{
  "hidden_size": 128,
  "experts_per_token": 6,
  "moe_layers": [1, 2, 3, 4, 5, 6, 7, 8, 9, 10],
  "balance_loss": 0.0106,
  "init_std_router": 0.0167,
  "norm": "layernorm",
  "learning_rate": 0.00747,
  "beta1": 0.95,
  "beta2": 0.95
}
Below are experts of layer 6 (counted from 0) of a mixture-of-experts language model. Rows are named router (the router's row for the expert), gate (a neuron's input weights, with its number), up (a neuron's input weights, with its number) and show model dimensions 0-127. Each number is 500 + 25 x the weight over its row's rms, rounded and kept within 0 to 999. Numbers have three digits each.
Before each expert's rows: a language model's description of what the expert responds to. This comes from a sample of Wikipedia text that the model never trained on.

# expert 7
It responds to: Nearly always "the" or "The" after a preposition or sentence start, plus possessives like its, his, their, band's.
router:463504527507453469520421511517498485520542519501473470502469471486491492540490491483468526497550488537511503484510444507464468476521508506491536499521501459473485518476508497496500524530522512523463472510487538512528458508491481501505461523489479502507517493477492524504559492479453517544508477455486512529495492476508490490467538500512529506520511537507503461478506464522498470486556
gate0:514518529491475460537494531456478515485506546499538544569487529566526477490495511488498463463526483514517513511443530501532500516502494529496506464531510501482493518533503507519517553505502490497488521446496502489508528508523506508513522536517517517534511472482534524569510517504509507476492532571492528501505487489542487472490509509493527486515508484509479464520503483511501520538536
up0:488468496471495543505524527484511514535578517494493515536473503508498470486469508498484519491502506492500470503551530503519575487519497453464493495511499492508470503548508502488521481524500522507537503481509524497514522480519506545536493439516457504500468491490522475494484484538512544532551491511488476519506456483515476473445507513520535500509499509479509517482483457473451527526492
gate1:495505508498507532478469507467527527557528478544491482492465474503496511474492512510533515488519471504491461501484502482493488487520554491494444504493480498483535516509508556492521523539485520499420527526456513516507545532496477458508489464529519476486480491502514500513497490494470503538520522493480508508489460518485515498485519525466495522451473500539536532463475515536443524480483
up1:469448502472478526525512509511509494462488522501501499519505530501503515498498480476493517489521526517534501501490501502523542474496487500514504515493514466497485463536473501501447503516449459519532507493503446515499463441489503476458501482517490500468513463488529529521456494510507466552473433512522512440504528520512469494516506523499435492469477448468520463494468492506512522523499
gate2:465525506502531502542470476498495445502482481498497535452501511514517512488481483445508503556512479471500485488471496507558518482488488493501504519544507511492518496520495510537498498515521562500526462461501460458467502503541476478520483481513539496498494506534505511499524499491551526492493455540502507510495477468477493466493510509466473449489515548510489520474454477473533457465486
up2:489539481462527482547497522487504543497482518519534516468507515501486518525502501514500499515597535513526496520493464536548534508437503493489508515533543488537481498514503529505543524503529560503530506498531471499500519491482519554515505489519533542525487509500537529470549496515509479509490482506480546512484507511523494517497489488544505505509487552495517499480512495510504526467487
gate3:498474493525475471463503499488459519487542528478529495482516461494540494527508482510495513488484494490434496481453473487498455462509548483485529500501505495487494496489469537487484485544501466469532500502456472456461508525546508513540489470501512501493493516452479514505491501510477508483503501541456505468446492449455497488487513516496514486480555488473459494519513513492505450513534
up3:509508493509501493468496502544461529488485468501519486467532466501448507557519518488468495491533489512491497516468507505470489515513478500505502536519480435489508498524496554549508514546509545476511486503511503527527495554517481514505488503532537468518505530467482501534552515514506514488486499538553506505504509502487474500468500454510500563433516465516489496503514487507534477521472
gate4:526478564562531503510533502529470532463484510502494504548478565492521501559488506521496534517498513510522495487521499490533516536538500472527518483516514497504514516502538528495490539510496500471517523482485526502514511498490485541496541527514573495522546512494533510504543491507480568514522501521499511513507483509481440500484471498476532502501517502491503499492476500540538542514502
up4:516480518517535523496537448494518507545501476524495490497514521444503519478540504508528522449550506530504504498491462479475516501497471508483469523523490497522520505518548509495508486488531474489530556489524477467549497498494538462533474538492443439501486480483486496503514525511515488470519494498457496501512520459508528519513443480488466495491476503518517518532541525501501487454479
gate5:442516481515509532480452512483510494497502462520512482515519461431476514503497503484549473488436507523468508510488482487493500484541520492535505501487495487483507494481531544503530511511501480478515468513470487458499531496484468488488522480492482487491504460543475504566512494495528494482470465531472477525504451484522528518521538501442486472495550482529503485492472499493448487511509
up5:523485518507496532550493510464514504435522490490479461508547488553462503527511539496503543483517490497477492514489458498495484465442491481504529482484464493510498514495495510526502510497492538476525573504517510524520485507516477496533528495465474517536511478492463508511524498534504505478493518499526500502456534438514511487547526497473471452494453484475488459533512474495497521507503
gate6:512503548531497509513543476510474508502504533467525487534492490526504496472501524515484511521530504500481498470491494426501495502534503524467523528456469501541490526504472514462449472512531495512508511525465507488421534469497505498481491455467514502492458500474497514531534463479495511512433495504500535487483474521520469480485447517512486481513536528492479497531513487507514470471477
up6:503513511476524494469513512514526476527474479502502491499459473496514477559486509490491509542521523513533502505495505470531521481526517496513460489505535524546479508453543491498473479470552521525515454501528530504492532521517501536499526503507499530522469497557472474485481531488467526526486473542457508483499495489506485493471535476575489502544503539484481460514514500465526501506541
gate7:524499493521501467496475508495495506541523494464531452529506521508466500461480563500470437497509509479492480487516522506528493484510474507513498482473535467509475483554482463504459511495490475541516485478510504479475453477484534442457503501477495474521482532491484511476477521550505507464501492456521525538508481449510494484491455504520506463537536488489438495503514491483494493492509
up7:514541484515484461506475501485467470490497505519538486484508543518470493532483493516463476520558507537488472483554462543454491493482496541516474559525520515517493457529524476519474527498517522525504489492468485513473520507559516444517537493492508480499527522526501537522535524520495499480459520506497532497471511512520503517477501506567480504505465517475502489476526515489499470516513
gate8:530509500551466478483477500484497500524515498477533487497511514540478490497539487493483534531447499483484491476504508507494503471512522471501486497493517521476541470511525579484502474501549552506550473538502526485497509508509489536480483452481500544500490486517512519465484458486502498497497458522503491486487516502497520509524484462467474550469485451464487496471521519514495517455434
up8:527532520477536498458508463520477513461483508537506503482499509512520518481503441516534481495520465499529475490514533501535480516510469480503467532509497493506508479491471536496448514511500480520497457490481532506516512477495504523485501533560491494465505469456502533507517519510504486490554543514499483467539526520489520516544562504472494487557502474554467522513478483498500546487479
gate9:487497519497546528479483463485543503564513500458477490483474505479512502495482513505461540494507503500500510505488513550546526471538479466524462494541485463468496542538493522497490501509494531527518513519517470554532498508473504544508486498486509465527496512457474507485476489481520482550500479475552507530533467511543497470485520473524489519476492554514519490465507498535480505515527
up9:499505501540465465539513511504532472492438495478552492503527506494471517485599477482476480528454517487519526458474506508484492472497469505493533478472527503507486497500498506520500483502511478497548485500486467453481492524506476444509480495523473482512523481509499489507547482485486502488480463494456548506495486479462518508460504452468470494521493466535465511516483512507485474494509
gate10:498506464519503459501447454553495457488525491505488512515497492550507500506484468494519486490478475498518471457488496484475510480512514477539490480485470480481496485455455539500502487480510506509482491518514517504482465534508478484473518456497504473548494511476512452552514492491518474479493506468500507495446468513491461480478555539499472435474491498491480488444538473475480501483499
up10:514520505486490493526518480540499564466485493518515525479488494534465487535458475561525526484456524525477501513499507494512503502536513515507512528464514492559488519460523479549453497466519493529459430505473519536492485483467495511485511498495483492511516525475509489502490472536480445522507516486500458476515512512475529497498521526520522484490464510504512459518456488460525504472509
gate11:509518455488533485506496506548478499555531503471481463512460459521518502453489470512468520440476471535491515507526546462496442531484511504503501490485504484517485436522497494500513459494474450455510490494476508441491503488505497491540440467460523460453468510512525526495511513527488488510514503508501472502492485471509531496516468506500496510518491490478509467481502514503502479512484
up11:525504510507511481482470510484469492509460543503476511523494518492524501485536479517500518478503520504483466546493492470523558559477518502497496535495483517499493453481464527487516542480486527523537524471512515479517448478510534524521502494497538499516476463457517525478476521557488515520510506525530474471524536489521528476547492531469517493487475525468464443509522518496461515508530
gate12:498510526447461533491461514498432507561476500450491492473470507459481489494514484554472487485486518516534492501485462473465474476497532498525422493520490492503499513481503469467464517490539512454458461467495510520464467515507517483510485477489487467494475492464512465483519501500485499491545515504495478518496522478509491507464506471512466501481512499511519506491479539512495463463493
up12:540514510466536522504504514520477493469485453487526523500516483539527526499515522507544494523536505509520491514501487525538511500512495535497501483490471501509499535471503512465511510474505514452478540526489540524493581506478486502500560521493538526543550521460451511491549481497544528493509504495507533517476480526536494531485499487495526496497528487485530516525519480516530498446472
gate13:508488474465501537516513480445498479495492498470481507508543524491474466481476479518461472536505520509501459532530506465544483512511487469512496493496460486512480488556492511489545532485476474531464474473536488480526449525467513512504520462495518508518514462502525501494571539483534504489513511481515432531516505485497475504461497528525516478513545516477521511488484468483471499507495
up13:515519520474480470527515466483534523465488517491465497493505506506488505513506526466508495537497543508503453522526508493477508508525533447523460534485510466546516504536479498508511494507496496502463479486509497496483494457492536508487554504523523524487470447489517491508498520528502509510484494443507479501494490472509484527472491483553484533489533543484458513439443569500510495518463
gate14:493481461496510430496484541522547536522547519475529493544455474472481499500451488496500520458511514474509480497468514524469507541492475473524525500511487529522500494544508490517529494519521543479532491501527530477480544502517507534455483526524548480523507545515509501512514501496494536524501528507482451478534541481524506505517515495491503473558526499489494503506513463502479529523520
up14:496505478517520526503507483509483472517451467501467511445490532498491496494520464466511476500457492538521494500479506436489469509511520521475484500482494471481533496497526537489489498491485491500480521487470479533442511482490458441500530475476477456467477454531499480477492495496474444426507462486474505491473491495496474518508452512479476482458503496470503539467477502514500484508496
gate15:454541476463484521484479519479447500530506478534492509510521528500529492507477505510474502513445536502532471481486512485554507525500523475527443532521533492546497506522495446474497513514520523522505497484510496510539500506527480492523473474509502479512510487488523567468555472482509521480484520507488468483513483469497497525476502560516476472493527515524542467531500487492503508547531
up15:518486470501520469461523530474470493496534482504504501561510545490518523436485498495499555495512544460468505518491512471508517492540493528484535500513472475507511513526502453534482491490500509477471501518499516503468490507484501490526491447497553498541479501513466526471537508499482500554495524509503448485465488493545501495498473493504572529535499524499490459469495487477507468486504
gate16:516457493473466485494475484487495473500457485452483454531482470535469495459536472478508474498491495539473491508504495518505458492440484548551496538484495495511518519544551525514504471487467496491462496493538483467493410488473478505529511517478511515508502482512527491522486497496515483487489479463486499525505490502472526483510479540511520453516525521490537489503489467470488515480506
up16:503450487463493506487469507479505482499502544486485511461478492441479507515526462470541475475555471509498487565537487504477455531535463524506531501438501458488483505483517481479465531486508499493508495500545490474506433484498502486505493495477506467515533459509475500511481500512479483509457495485505529508470514509513459513475491466521486515496537497494493479449490544476489478494521
gate17:432509469502529446483460501456522500535496479473501473522473504509497503473514463536441496533501486500509516486468528490502483477527532507525474522508500532538482497518516483528539485549519520545482462491499532508485529492548510496491509488493508503505495479531527472515508493489461484497540511475521473499503496470485496527505505471493489488510512561506552548505503504525505531515573
up17:467471500487470487497493451508496531505513505536479509522534485505517508542529484493487493499533502562496444488530500483506486480451545516520529516480511488532486513495482568514458552504524471480503466517510476496487522463497490510469536476487514501524461533457523501517523530478443510499474522514513506468514476472510466463506525507506504524524491537501494506485438519502460504522469
gate18:503476502473494514506472511534507518472462487489486482515486501482498522470499506512517466516498526500484460456508502512507494502448498525490493536491467467459445507517505505475459522548534486542480459437511464504517481450538502529509502480481503507476540538467456483481504484514505509488497481494531520448497512485477479467482434508492519443489517525533499521493510482516548490525515
up18:515490481462485532495484508515513537532513488478504533534537512539532500518543454477514516486510515539505545514462509464502492517519503495507484486515470481510512500505518510521462502508455472495465533472501477544483517514546492503520498483440481480462465491447524525484475444503529494450501520519460507490486483467529494501498449471495518564508481493480490486494480460505488516529531
gate19:533482537477516496495542492497492493537487512507486502492480537494505501464500473497492527488531468478499465486480446495446460493498468484516503533499509469458471490542501506528532523467519510496423457480506518506494466505454499501474489492495519505487536482484475493495472516505436484500482538446547519491460482533492518507484459542486497491504483524519504518529494473516456468466499
up19:505510472484513547514505454498496529452484452479504531484517507491455490508481506503531504504505520542517497529487541515522490489440556496510524475484493486550484518518520480516516502537506520468523546513527471487469516526537486469496510485455517499537525522531496512507493471476559526483515472463490528542521545499485490490483475528510486458460507514448496510467482517483518484504489
gate20:472486427506486485470506480512505488511480456486462529486476535442521463524486490550473512501473492507492533519515473427523525491502513485485497544514479538453438528517472532500509488517459508487527492501477487526526505511512468494524489438520509498528459504477467537517519505492490485476512496484530456495477502547489478512494484515535486495476498493499528504504491506505492463528518
up20:575535500469516498488505484534520574507514530455491528518480479473548482528495515486520511509503513492498525485552483497510470488532514530480507529482478503456477505508510480505488455505533508462489505481500529496512499535454497468450462522493541498538473492492478527488516506479544496504503531484521477500496521517485482529522504533501474464492526484429488528488534525521513481485508
gate21:494539490504475502496489501449475509499477534474482448450541530527543520518475526485467479540472493546486486531472540472520475494503441508511479499572496488484494482423480532505473482533489516525542519531486496507519486522521497503496507482496509507540501492485475490497483475494499472497477453527478494504477500492527543463499497512518485503480469496500468516502499478509514540507550
up21:512525511503511524533531472518487495545499507513483467529505511469514499507453480508510480496561471499537546485483454482533527475484482483468483527508533501487495488487540488471546534491497515504515453507530478472532470512520514489493531492458528483511496525499504502495549465462542511478520458443499525514542510497526463532482474505516511512518499510524530519523518492480446544525481
gate22:475515529527523523536531553497500542558532490513495546513517492468500498533496467483475502483526517525462470500504473487516495493541523490470523508500490526487537467451510499533539540498499536501536550506505482520541462535476523531524501511534474540515468497484453494449512531532456483484495513489498487501516507507488527484518483501520510499480478469522524490504525503549539492482478
up22:513488540501506516538496469476505495511485487475488488504491512530490523531495486529529477502531534499472509543518459454494434500462555507507481530515446487461469480483482511535454528526509541545555507501518509480468464519486541496516504533520495508483530466509486487476497525516482479461507546490481490493474521517506471546514508514459499498478498513503532480483448492483513512462497
gate23:498545513483495441494477518453478522524483539490513503456459513495460528499506500496466476514547495487514539477437481488469445497531447464522501528497527543508542505502475496493497505481499502481520482495447450467499508513493542471510527502484497539517500482486523533499500519513538504513455524506514556456472474489485546489499511511487472511526495503483494493495536516499504499479487
up23:514561493526519507533521456446500499493521508498534495503520462514489478487504501480494526522505536516519507476509513514474519508503463502532468495519488489554533461487533438502526442516524520536498476487511526496541523528498523477521520458514505528500467537538518496498529528525522509553493506503510474507514493524474542545525540475493505516512468490485509503488482475534527455506542
gate24:534508527490497482522508533504474538505506483503530481532505533534509561504506510496482539532502511556505517435510491509515500546531519516559507510518533515490494537480498482494511517527492540482483514464477514515489521467511502495521507479524541555510522498496537494526515510513513448476514537556488490507511524516503525486458507534506518500551492547497540507523562490498530509491506
up24:490486536486510522484550512452513458520521471479486465542495537447482492521495482469491474509539479520520475495485489499482492517431487525457512524459483533528471510526538490492493524501493513485495436457517517496504502490468499489477487477466503492507482530493511510487491493509512537476477525449537523451467474475483488469482525488491501501490492468552509513521511489526435493510490